From a checkpoint of a small mixture-of-experts model trained on Wikipedia: 32 GeGLU neurons an expert, 281M tokens.
Below are experts of layer 10 (counted from 0) of a mixture-of-experts language model. Rows are named router (the router's row for the expert) and show model dimensions 0-191. Each number is 128 + 32 x the weight over its row's rms, rounded and kept within 0 to 255. Numbers have three digits each.
After each expert's rows: "mostly gets" lists some tokens that are sent to it at least half of the time. This comes from a sample of Wikipedia text that the model never trained on.

# expert 24
router:137099105144141170136143176077104143190171111135168139087151170110150133102129114168103133098117146109136111077106093172121141157135168123101155131133201114125147140154053185057136144087177096176108155156183111135189107063125119104137128173147144067181154070156131132100105113161125104133134150067150179119126090083179126137146168125095120142108121121117125166142108100133111154120090129099145185148180143121159186115151145167133152074121174118099161078123141127187177111150204078152157122148117188150142157104108114119177105168063109104085122083184181148142110116082098185104
mostly gets: " described", " n", "1", "2", " same", "|---|---|---|---|\n"

# expert 33
router:151139161118132174106132125091146130165085124115140145147156206178134096120129102133093183168161107095144157176088092115108123138109099154053101152113160121109120183121067096187164137111143107113127193109172105155203091028157134108126140099138152115128169138121106098154139107146149124138136129077168157128209098146111171166125154140083129105149170106145117168128097094109130138110083090156202067132138108142124121106138158155078123097093209162132139148162129130120138104103215113098194150193145143120163136146152132105180111196098119111166109094095157126157125147074109175103
mostly gets: "ond", " MPC", "ut", "This", "|---|---|---|---|\n", "|---|---|---|---|---|---|\n"

# expert 14
router:123117109122115174098146118152122090144200097154143123135102222192136121144148095159132135084140129157141096095089140206142125137141181071112168161163196103157142105171066193098137146127080120138115120149171086140130083058163123117162147164181134103119140113144123182109131124232088130136125153128154147154152115146152144131187188139072087112136122110154141101102161202122134139124080135106153172146149134103135190100142123108135156089114143167138089094197146135114120097181163140109193106165144159182127157130110122127155163171072099120139133073158145140189085145114104124108
mostly gets: "ar", " There", " there", "ac", " Haleakala", " ±%"

# expert 25
router:178071068149063182123171160097144123130184103119196140057110180128107129066169153169108144100115133136146073083113098163039164142121116162125134142085158070110090130099078092134153141116121107137112150127149125171150134113162156134124134165139144149145163129174089144129147116176105184146167079134112101175142111121132147116113112086062060159125124092080116099136144127112137095165139077128161134142201105143160179106120153122125154089099182118112143057163149134180164129078154134097152114149145143133164178101105128146139130183112177065071120085132188108144106108093088151094
mostly gets: " D", "=", " V", " An", " At", " Ar"

# expert 12
router:154075119092170186178149147130140147113199093053124154101093175086146128101152128168105122147114113128044160134116112165056123131124122146074135147144183124165146127139098146160135122137126109130121157181215150168150113098133128067107166117191116125108107105155135163129122103172129151172113163117090142130205133090124087089176144094158131122157160142163075174134161150162106109090053147152181138164158113101200147116181157145116128143143124135103093101173140105196126164124181140140197148161153116155161160159115127132163130193105114149088112113185161130177140143088089145105
mostly gets: " within", "ib", " After", " ", " Apps", "aj"

# expert 4
router:120142149169107154129204129111148100105148077110194135105138162104067120128147093168108116161125111109098136114117151132107176127099145157095127181128178119104129179107090192140166095142132143091139184189171146175188134067152162094112130110096123113144081099137115149116158116184105118122124150080156164141173097127137154083156126098032105158151125094112138127213112158101136110139132105173182120178185145173178122105066180113109194081092157136144131083164121159142161114129141055100170139130104143115147152126079173170142118183101147097082093092157168142145086117133087116105
mostly gets: " which", " it", " team", " Party", " League", " system"

# expert 30
router:170131107147145200077146119127125127173166101092117133085134199150147149106153084157116128106199134150081055114110131105055162104113136121104124142134180091168101141143119130160152141122142131125145210134229082130139114098173132106138145114107114109126138060132137171158124113140071117142057137099116144127121133137116119166169170136128139140136103116083117164138102184157142126115087104164129071148175138158153174119111127100137140140134169085091121079137111123111096114085142119149169122159201156125127174149081128074212175185051130109088138077099117167138086124071103163075
mostly gets: ":", "):", " '", " \"", "°", "_"

# expert 29
router:201115153126128166106125177086122109127162088157137154147169152099108145108116148124156192152188139172142084152097139145059189169109086137098140132088148159160147135106082178135169161114182100087137181131157086152155164065142134078108123169101158083174158118172126114112137065138122147105071145082166107100179130116135160090178117167084123095124118148156129149179142118146141105138151131138173146167159161185132105132113152131090153042152121088136091095124125140096126115116178113119156145203144139159119138127131154127226115193101116085094158075113177160120123156103151196118
mostly gets: " km", " mi", " ft", " design", " MPC", " points"

# expert 11
router:169083135097164185094143147147111132118160081060155153116155142159168171070112081133121178151160183104140080076112084100078142120135137165074123093150114098129139173124069167148134125127109103108135174121134129124147062050161143078088137155100151146175135079152122179146192120159120129127081120083147136150171116108126143153161079105077114128161124134131170127164122173122136121114127152152124131157154167171136138151123154097100185095134134137145179127170149165088149108150222087110198136200123118147173130107146140086145132136076143072146117081165167185183082122104110136074
mostly gets: " was", " is", " are", "),", " were", " been"

# expert 41
router:163080089141138156128151127120109101172165080130146171088147151121107096085144079154112152158140114107107066110073101155067121178116102137086126101110155152155124090105053155132139137093125100143207152129159064163135139092145048127128162146147140108160095120123139184090128129112101130173143128086177159139149118122161146203124164085127130178143150109127075146132102145164109161105094088122132113125192104126148164106099165162045101078081211097151132074149127078129160182168192126117184079134139152180147167123092127151166115139084132129129120104160144156190102130089107136093
mostly gets: " The", "The", " New", " its", " His", " Best"

# expert 31
router:133121092136181121148128113139131099157119089103149102129088173184109100086155104114093141106135121124091126127096183162107153116116095074100144138143177148120139131156070183126096111103121140148111148089158077130143080113156077100150118138107138119176105092148163168077165125174093092150114077070172110100173113196128115111138157183088101109165132082116099181138130203131129105133087074182179123190116109121159135105141135168117145078139164095106135123081169124160169131166201140129197119116144154145127142127122175142183138216059036159110070127159155128144093145139109167133
mostly gets: " same", " Succeeded", "ville", "ley", " Angeles", "ford"

# expert 19
router:161057107124156175137130160108100149193138125158159125126123182145150089062112084182127134105125136159125130123085104135128136126096167123096168094112128105085170149143068119091142091076141151132167197161184122096194109074154149144147124153161116126172154109182174125135171150229053157113098113098177129123161126170142137167124122160085132151148128083162127132097121182128106142128150127153207109118097126145148111111109117153079141101166135148090149111154165115112144118178195141140146085167156153114136161150100150143196126174120113123114079090182156180110068173097085167083
mostly gets: "al", "6", "7", "ala", "5", "а"

# expert 17
router:114081150139144204101114127125109144136200120158161082123170158150125123100139120102130165086161159083129163112049138171099154159106164116099101137152180119194140142165116144138125120134121109138131165107147126141144075107157165077096144176158135113112127128117143114146157098193092117165120183093179126168107088136143122131150184147094101113117106106179110155141125137103110161114131144185143144128189182168127166076113157101065189047121138143111120133156129120173112203147225121148178136152117108106114095153085187126168126157087111113075064119215183148142100119143153120100
mostly gets: " been", " during", "′", " before", " when", " —;"

# expert 44
router:156063097146163135136159179132136176160145101121135173133156185123073126100173076149117216138142133102105079081112106134111158166125130135149144142134127150165146127156069156097139124083180116086141137112178112117125067094137107069059157165153141174173153111161187178112170124158104083143114128055159108145151102061100141139151151118159121124156121107105080179091108151114186075147128051178189129144145169134102145118088138119093143105123176132103166064129136166153140118149183135143213079149140132141120165155147138122142142143062086148083137076163149124147101117125107136125
mostly gets: " de", " La", " Le", "ne", "a", "te"

# expert 6
router:140086099163096150082127159127127144169150087125174109142157179154084099112095108155094141139130118099116066107138150185094169107082101130122176126101136198111119178136088182154149122111130123129119158126211065117122112124159097071107129094104129123174139113180141133087170083185052090127115073066123146129166138132103160140168108102063116116116103089149135114183142149145110096099113101161166084140128112137189118130100184138141149120174112072089133077180142143175160139127138111153177128137139157100119171141105158145114179173137117072109126112146209117132075186088066177116
mostly gets: " director", " Minister", " appointed", " President", " General", " politician"

# expert 40
router:128094113143149164118091152087116171146157069125168147133140126112149126094087128108067162109131115138141109090108158177064131137115127160106128118135166146163104142156096171106187114105146154135125164112137080129142052081125068077142131119070138108180119069166151109172130144154085159137132081114176130103112139131158133133116106112062071152117102099138077180148095178126133141131135107161170112172105160110147191134097183145093143096157147158097151132160198152169122171077192113161150138210124133154163181129120099125150103157087087094025125114144177141139037133123145102130
mostly gets: " as", " had", " made", " such", " including", " used"

# expert 21
router:112083096165171105136110213067109110188152110139135130127164207136158068157119103126081196123130121112095118121077188130074144135078159158106124142102174081158130167115080199141098134075136151153121143096173104117154104104134106083103115158128143127141151049162134192072187097166095115153123082105149136152191117105103114169124102115097065108081092098138131128131129162148124121125127115190154116137127141132160082134121147148070147063143109118121156121089119136120129130125177157142147125181142135148122153145110124105162152162084140120081090080162186168145064135081098180074
mostly gets: " Smith", " X", "X", " David", " Michael", "son"

# expert 38
router:172091106113158199078143147135079183155164103100149105101130184180114095106105125184127167149132114157074108127110084158099172114083099140135148184152187142177140155128043140089124162087129138166133173164128081133209060092155129127113150162151122087104158143137104148083141079183122141173089106069126138133185113127084098111186159080062120109144125136086079179153143169125157133096093148192113138145178156194123175096131122155112117131170116072151147099122128173143129148151185119162137082140143085158131159123122138147141116169110088087114124107159129162108094119100134104141
mostly gets: "ic", "′", " place", "]", " Website", "°"

# expert 43
router:173103191144109172075158191154099104157198109082139078102158151125092126125144101131099197131085111118135141153082157126117143181086101095129212217109141156132107128128100142154137145099138102135148141149163136157155056117161190090172105129135174104148163109122143153105144118172110145091084126105146156140193151091112119147116152134121084112127114074116130156164084134107122141155130108120124104179178172138178179080106140153142191081148200135149120101220162147141098149167174098083165148114123163164138115144154127110143143209102157141106082073167151125166113130123144145136
mostly gets: " them", "See", " him", " .", " because", "amp"

# expert 13
router:128090127110103116157154185100154186170140090141125117137163197113108154098131085091157187132171182136099093105096108160104150166113169105109124149098168112183121156124119166152162136112136134079121175130173112133189068135147131090136172128106115095153141090171148137132139078190102119112104102076091105141153131127092099143152143125090160153143113097116082098141089150119131216110132081155168095182128144083104155145170140170138122115114166129139144133145152136092189118125181111108182144188126191111103162079124139056144110222101128106106116095136145196160119185109107187061
mostly gets: "°E", ".I", " Preceded", "/a", " Den", " Ed"

# expert 16
router:174097100153155168151211150106063203194174113104197160108129207160120142110163074109079174152129104116128103097139144150102153131147132172098105149106110154161122141116062126133095123140114131130093106134133164122134070063125103135085129107151160084139148137155137177119159148191078122169088099096132144091150137176123127099124101107147140153128097108122098150096087148167146158121105103149131138178152161135166112118113182174076144075127121164124122084172130131136083154115189126163170158163127114159144185148122122129161078183090123093081095070181168186168065144126134113083
mostly gets: " T", " P", " C", " Red", " Bar", " Ch"

# expert 47
router:145129107137142203085143138075131158135155139124172137129143141102153118125181128110100196137119121076149108110082117210134110160082133157102119108144143153148114135145075153090126158107111107125193099139169119140155125058147134145084155084159175079117173100207137166122103084174070141134136104078127139114154094141105097074152145101075099131109122130095137142107116157172157164135143099144122109132172111164142109120139158131073162126122144110127096088131185130189147125172162086115153098160149209164086137165095148141178127155093062016128084088162156133190117173157130133085
mostly gets: " off", " Fl", " Bl", " MPC", " Sc", " bl"

# expert 1
router:115126092132173153147169178137130127172119085118179114083147174157111109084135097182093118123093147146080126103117170146068123146090096105079157134081153163150120162171106158153104105108134146180140162195204061172171117045144180094143132111139122077157148117114137162118144145159105074125138101062148158147156102121100154114181151102052124138126131133105148137145130166168113127136087150157204148138157157134153131099122159157110180066145178120171099102105162098143151119174131077134144099139141129117133133132068165153108164200077109119083083099101160189129067096092125147110
mostly gets: " York", " company", " California", " London", " India", " film"

# expert 15
router:189049145159131206081149113139125206118180120079155152117152165137174145100125132127120132094149164136129094137132112176107142149124143144085113116101196112146146107169066145136108120097111160101140194146186095173119130141166131079111164124093136093150129087123114154183156099182060121144088121108136125160137156127132097090114129172092122156133140117129120173160174153089126152145125160167153133155110167131198139155148140127138165101169191134149096129147124094196119144151167115136199150196107160149163128102116188119136056163105094100064090125155166199153108186100086148119
mostly gets: " also", " not", " would", " can", " then", " —;"

# expert 34
router:163096115124135206123149213123084144149198095140137087104130113120152142122163117177120144089158125152107133112124138124109156170135100132079095150129140111131114138125051098168122164097119168113156142138173114193144097095139112089120188148111156064128091143168105110134106088165086125108087134045149176113178059140140147122128105125100079083127157105131137157145154151138173134115099071144157150139166113132120144105089135157094148110152213105121104140170189128123178105115153093137144109157188134152123154071080146147136162215085100111104054075169183150152079083120117121097
mostly gets: ".\n\n", " b", " f", "==\n", ").", " F"

# expert 35
router:116047127112137179140149155137179130120117076128193183126117124134131070149133154155169179125129110160140145142100128165120201176056133142103156134119173118128162172090062081123166087071154147139145129131137112161180119098148112114109137103158160054177081107140154164087183111213114127124084119086118160109160146176120125100161088139115081099152109117125091120167083158109133109141125064157166156204158156147143113126133151148072130079121120155116126115113122136181145114107196181088177163171136139137107132109068152133141115142109110088151141076152151160171081192143135082122
mostly gets: " population", " century", " period", " Cup", " father", " JPL"

# expert 10
router:111078139111125182105145137102092137137124043114159118111187190105126130112125122148121182088149118141118074140148153137094216115092122093073107130076157145180158101139087183112123152141135132126149171152152084107138120086172097104090178189070183118129174129122181136128125035163150149134121141097165159128133126120108129115185140126163124116104140131181109153115123155115122128122097031148151132154162173132163151094165133144072158123067154135127118107117139108176147155132201117103174083170116160178120155123115130094144100162074074121080122058146133169176077140111126176132
mostly gets: "″N", " on", " in", " Location", " Coordinates", "Population"

# expert 18
router:138095113129084138136171132119097154143135094086133124083185120163112140132126133133153147096152099140119103075154111156047174178114083153098132112126146128089143190110073149106172111035137144103154209113153115160124090090113123097134157116122118125119097121194153125147154116154108073145121156115140152140169132093141104091158127140089108123107057109144132130210135184158151132096121140155168137159174077160106176084148140176123146066123133127125136106149106108145150107131136135124185065184095157131154128106142140124177124224093116129093066091114219187165100075086146169124
mostly gets: ".\n", " re", " &", ")\n", ";\n", " took"

# expert 7
router:133083130137102172147113175117122155180115087111148151094164151117126149086129117145130144135092111118143143107096112116116126191090089154117123147134187123153143135156069105132095112099094117137136208151221094146129108138165098136125151135101158070141141069121147127153187104168077153183079155058149093125124098080145185147170070127091111157172110109117161131150134212103122113131104071160157118180172148175186116104113136145129162149123150160145130120113142153190120108163164062134236103110141096135125147167152118153168142147064126105100105086155148167119090143074112131063
mostly gets: ",", " he", " she", " He", "',", " may"

# expert 28
router:096069147121159203151142161157110156156100076127116108071132144129154080122148090129083172129147109157140119164087177178086158137096078166105159134093174142109129134133085115123126118062160068130189179141190113142150146103144084092124124145148123081116129065164189164125110097166096161153145117066119150136162107108134113119101137112111096198143119095119146167148127179189172088111106103143143120141144146139136178063124124164071094074101170172126082104134148135109090185169196141103121174145173139167185129131113109124147163149093119079085123084138156177140128185129120182104
mostly gets: " English", " music", " non", " television", " political", " social"

# expert 3
router:150125090071111194139134173145082159113180078099196144137151142123135137097104123166080150103132128122125124129130137169093114132095087161135113154133158071195138107110043166127156173121152149112112192132178105093123094085121106081114151145135117061156116114171138188115128123178143138147100131079114147119174113102100094100135145116111076105137132121112093127155130132142131128116125053166180137160119166144149162092160122158087132152135128143090126102137189095153141112164227101147161118189156156114133150137120113123240153168073155084098112089131220116182101151133083132105
mostly gets: ".\n\n", "==\n", " |\n\n", "==\n\n", " ==\n", "===\n"

# expert 5
router:101094117185101197097129136181106201122143141121165101126192172137118124089116155121085134064130153089139133119113177115125157166075113166106186145145153095123141140176090136119144146111154113122167152111192115115151124081156081098103180146115107125141168109150099145158167145137083138147136132132117092141162106137146099169148109128062131134135087135141114144186131140186127129094066124130096154169119096146179151044133177171122176101119150159102110109126155102128106154126184125119191117152092193125077179153157107099161167197080093070166126119166166182196103169092104174152
mostly gets: " not", " and", " born", " Born", " was", " able"

# expert 27
router:158109131129136163111105185141104157116155083089161122132145133107121118135131143091064148169131066122111130116062094139054164158086116100114147128092130133159152150154106165091138174055153128101122134154153059131174099071185090047108124137114152133129154072176124083156128108164116120100103098101161088101156088125132123109134113085063125117102156078132080184162132136163156189106141100127144121170099148132131167145130176123157156023146127118099102095162191161132143139101120141130167136162166140161111151081151141130209150163063091116106140119181207122139102126090107126091
mostly gets: " had", " made", " have", " used", " played", " became"

# expert 39
router:129047119124121135104105121124115144173168088099175102139178110132121115058108096156104152119167088172104116135110114130047133180082126172108143122094205116135144150148074137128133073091137107147140171147177077157181118064162147124105165125132133132171130097103144171152169095128095173185141117094168143178163122106146115101155146128117099107103103084127169132104084161136128096118146095161150103203168149162181156076144136136063143106121141130084127080126148119171109153159187112114140123121139118196148187149041189128154129161078108084127093110139149165129060145077133143104
mostly gets: "|", " the", " between", ");", "On", ";"

# expert 36
router:201083090124095170112174153109085144105183147156169139076131142167154104154148113143097169092125115073100080105131119209085165193116134136103152110154161104136124174122097177151185147109146050110167165158180126134098104056152067097102104159143118083123111129168122140110101133201102142185137107086103122157149137159145146135130111161094068091134089097124093131129083136128157071120167140141166092184119139155192121069124139135050134111113147110081133109176113114158134131125124104163161140129137101139112158181112086139122132209078132136082106124146192142162123150079105137122
mostly gets: " where", " No", " U", " National", " Los", " res"

# expert 20
router:160050098118129165091174172143115165102171093164127138131117181169156125127092068157094179116126115077151087052162116169122161167118121152116143140130168122174071145109110114173140133097133128153151181136171096124168055081139111106108130153148133125169125094127128115158158099151125108135125112102088132100179098128115151155143090091141101126141104128136156129171183153183167153093081143167160111156140153161191173085109186081081130065173210115116117099156137133137143127156131076146226099172093124163152154111106114135162140147097152128115115121158095163165112133105041183114
mostly gets: " was", " be", " been", " is", " being", " un"

# expert 32
router:155050123140142150120141163143091099184120088130144177066121178108134121117088120172084177109147103196142097114101175135095141110070086109113159178117145102113202156134055169145095129073161115110120195123204118140110092093137103102129166142115147082170138064186100161099171083141097150161111141051116152131160129116119137152159157124113129133121131146147094160161143124158133154060092083119190140111127148146139138130105145106129181091120093149143089101135092138163150138174191159097143067165155138125139129142118160129175185162059099083116118108144145171184085115117164160123
mostly gets: " m", " this", " km", ")", " California", " football"

# expert 9
router:124075076125120178100142214183111153114148153148162135136133171080144133125124078157102182100123117133107088076079138151066149114090115147150146163155162101138139166123115170147137122104140031122111107163170118173160083064204131143145154101109161078143185111168118158135122085128083102145097117061144168161162078135129106142113159093088084155140159120137095115142165121131124141111110129170157113180114140137135150080084153158118142135149198125118142126147114149105123087115185105132175092114155133154140203149141114096140159181088105092107131076144156162167111165078049131060
mostly gets: " \"", " '", " pro", ".\n\n", "uro", "é"

# expert 37
router:065123134147100215119171127087138162117195154139167130143089131097106113107127135158109178090110106154139085105117128150099146139053100099102151124110157110121144102102061119117121154118135124154115144151152140136108095092095163069158155131162128091132151067199161118088143127129070162129109113070112110121174138150096200104139122148131071132067127118138130098161127146175170147106123087139156194118164187154137129079131167096091173103113170147126162109168130133168133176096158115121180124200156183133169133184096112155162105199099123089120128094121175170180081179080075113122
mostly gets: " years", " St", " part", " out", " h", " st"

# expert 0
router:188071095139114168092121161128109176141175136103106086125141109134141081127104049167084101133138127120131159095123136143107104139075124164106119122111165103125136124132083077169115114144139132118148160110154099153153093059130071107149123145181120131164088097183123120087134125174116147113139150073178152130182141103162103119154160127106136134175076068157094080148166148178135119131112097138155098128139145130143186138133109133171196137122154120135119097142177118134183164179190154112192078158120142145152146134095152152205085204063083063148089112154177151179100102059080144146
mostly gets: " has", "%", " and", " each", "-year", " have"

# expert 45
router:149078096167123167103185176080123138145220137136144118100178136120110106117117134130126171179143107118090089123062171142093161149110180133087126117115149118163124146129039145128141115123123088150164148122160162162149122077126083091069161138131132090107108113203093208164130137134063127130080090094145105089167114153121186154126092103105102130144126100129123173111118133179123128137146092126165135142206128124132151095132158152086125047097114131120135110189198133154153117165192106153178139162130150140122134100179133126152157182043099111133121095185145143133079101133118140067
mostly gets: " L", " S", " B", " C", " D", " K"

# expert 23
router:151117114187116175135179174121133139157146111088168133138127170125103138138129078149087147133161112100097142085092130151101159115089080144089151140119170169126137172165131132119109104134148123116128124131159078137125127091195140046113162108129127088136091130186155156134149135157095097106098154067143170120163028112121167133164118096099131098113142127120066134179107141138107087098061098150166086142179115153164152129127184184099131070118150096140171109148112096169157184153194158114127129174145191104131170140096070114108139174062083094049109102163139140140088187105127176113
mostly gets: " Film", " School", " information", " Racing", " JPL", " Council"

# expert 2
router:158110144137120165127136159126091107139106067116153180090121135109132127113170056141113150164118173121083095101097136172066141150111173152082183126105213157120119169159064129110171161102149154113185135118153135150134093073156093132112159125143151116170100096189189144129143105122107138145109158063144151176154145161144133115159159145075083141159128108119100179195120200079141116155108140143134102193169129147146115083130167135132146055098130119069119154144161122170142091132109105099176125126133159170139185114098105114153137117127114063077099081151173132201089179126100178093
mostly gets: " new", " single", "Love", " story", " modern", " Haleakala"

# expert 26
router:123130095135134169133108126086123116171169103117147135128170160071125123134168041163097171121126147091108104120096108153109138140114100135068195163144157102130174139134089141110159096155175079130136147157180138202129127102157091068119106098100135058172138054136106193152132119137075120110108143104155122120148100137129097186168147145107080102142105115135124140160068137148112147127158097152147139127170121197161163116160152154108203061070168115094103144118153134135098159172174132095184143119160158166170181135101151163139107153081141114091088093146133141176126133043078184096
mostly gets: "==", "===", " two", " same", " three", " early"

# expert 46
router:165064116117089172107106179113148120171181076121127160157165242146124114077132075168134193156110152098130123067127112195084172195085085109075139104133178144178111166132097170105110091164127102144143158104174115159163111089123100105093166146101125089124110069165092189116115073144128142123180103126129154114132130129184096126145163161125060134115136125140114111133117139153146176093158114146134132136174130113148145062155122150139172117112143107116098129166169148120176093090153075147183141174113156153149129140163143110124155117093077136084099117110185201147116145081100142114
mostly gets: " six", " Le", " ten", " Saint", " four", " Binomial"

# expert 22
router:139103109140102197169144091123135113163168084124182154105145172135102094069123060109141130113174160146113114113083145192134181147074088138118178149127136078173092106135076149065102114087131082162179147184170104150155102043149129135094140087176179095121124094156175130091180113158102181115118147055132118123120151148177116145158128105082122101160134135161081118157109208114110162096105124143166089151151173132179170083110132169131169123149155125138079109145164152136198134120154132146163081154168154164161131156125108107142135164131113109095114106168179144172081138111107164115
mostly gets: " of", " family", " death", " troops", " blood", " murder"

# expert 8
router:147121124099125146146186132123157141180149063099176124158173172165110163128154051126089126143157155157105123141087126158087134116085148129107151147125163128181134129175108147138126136116156143079122154165162118157150117102138112069138174119150127055150110088184151124119156110105054127101131100076176104108134132090113174077159165152082067135106150129155143167182125169142146090122102119159228100122156173107154111097105165150126171080107191091122156094168127153192162159136163109112152110149112136188117110106116142087175112148042119063113097075131158155146062108104143150097
mostly gets: " that", " who", " which", " they", "ions", "ates"

# expert 42
router:106093138129120177083163138107110179139187096082131087107115147135112109133126084160095173144145117155100102065134132145094122170081098152081131147162191100102130179158068108096135130103089118104097156120185097108151099062200145108099189115152158130177196108162126119097125117135129107168080106085079190109151129129099085097089120113135080122125129148161131157102109155129089155114098142166149147139153122138149178073162150163114156163132150134144118134138148133192143139174166087158192150150146195202149168119169140127183150160076088094124110091195173140181075120107118168111
mostly gets: " in", " would", " will", "°N", "In", " to"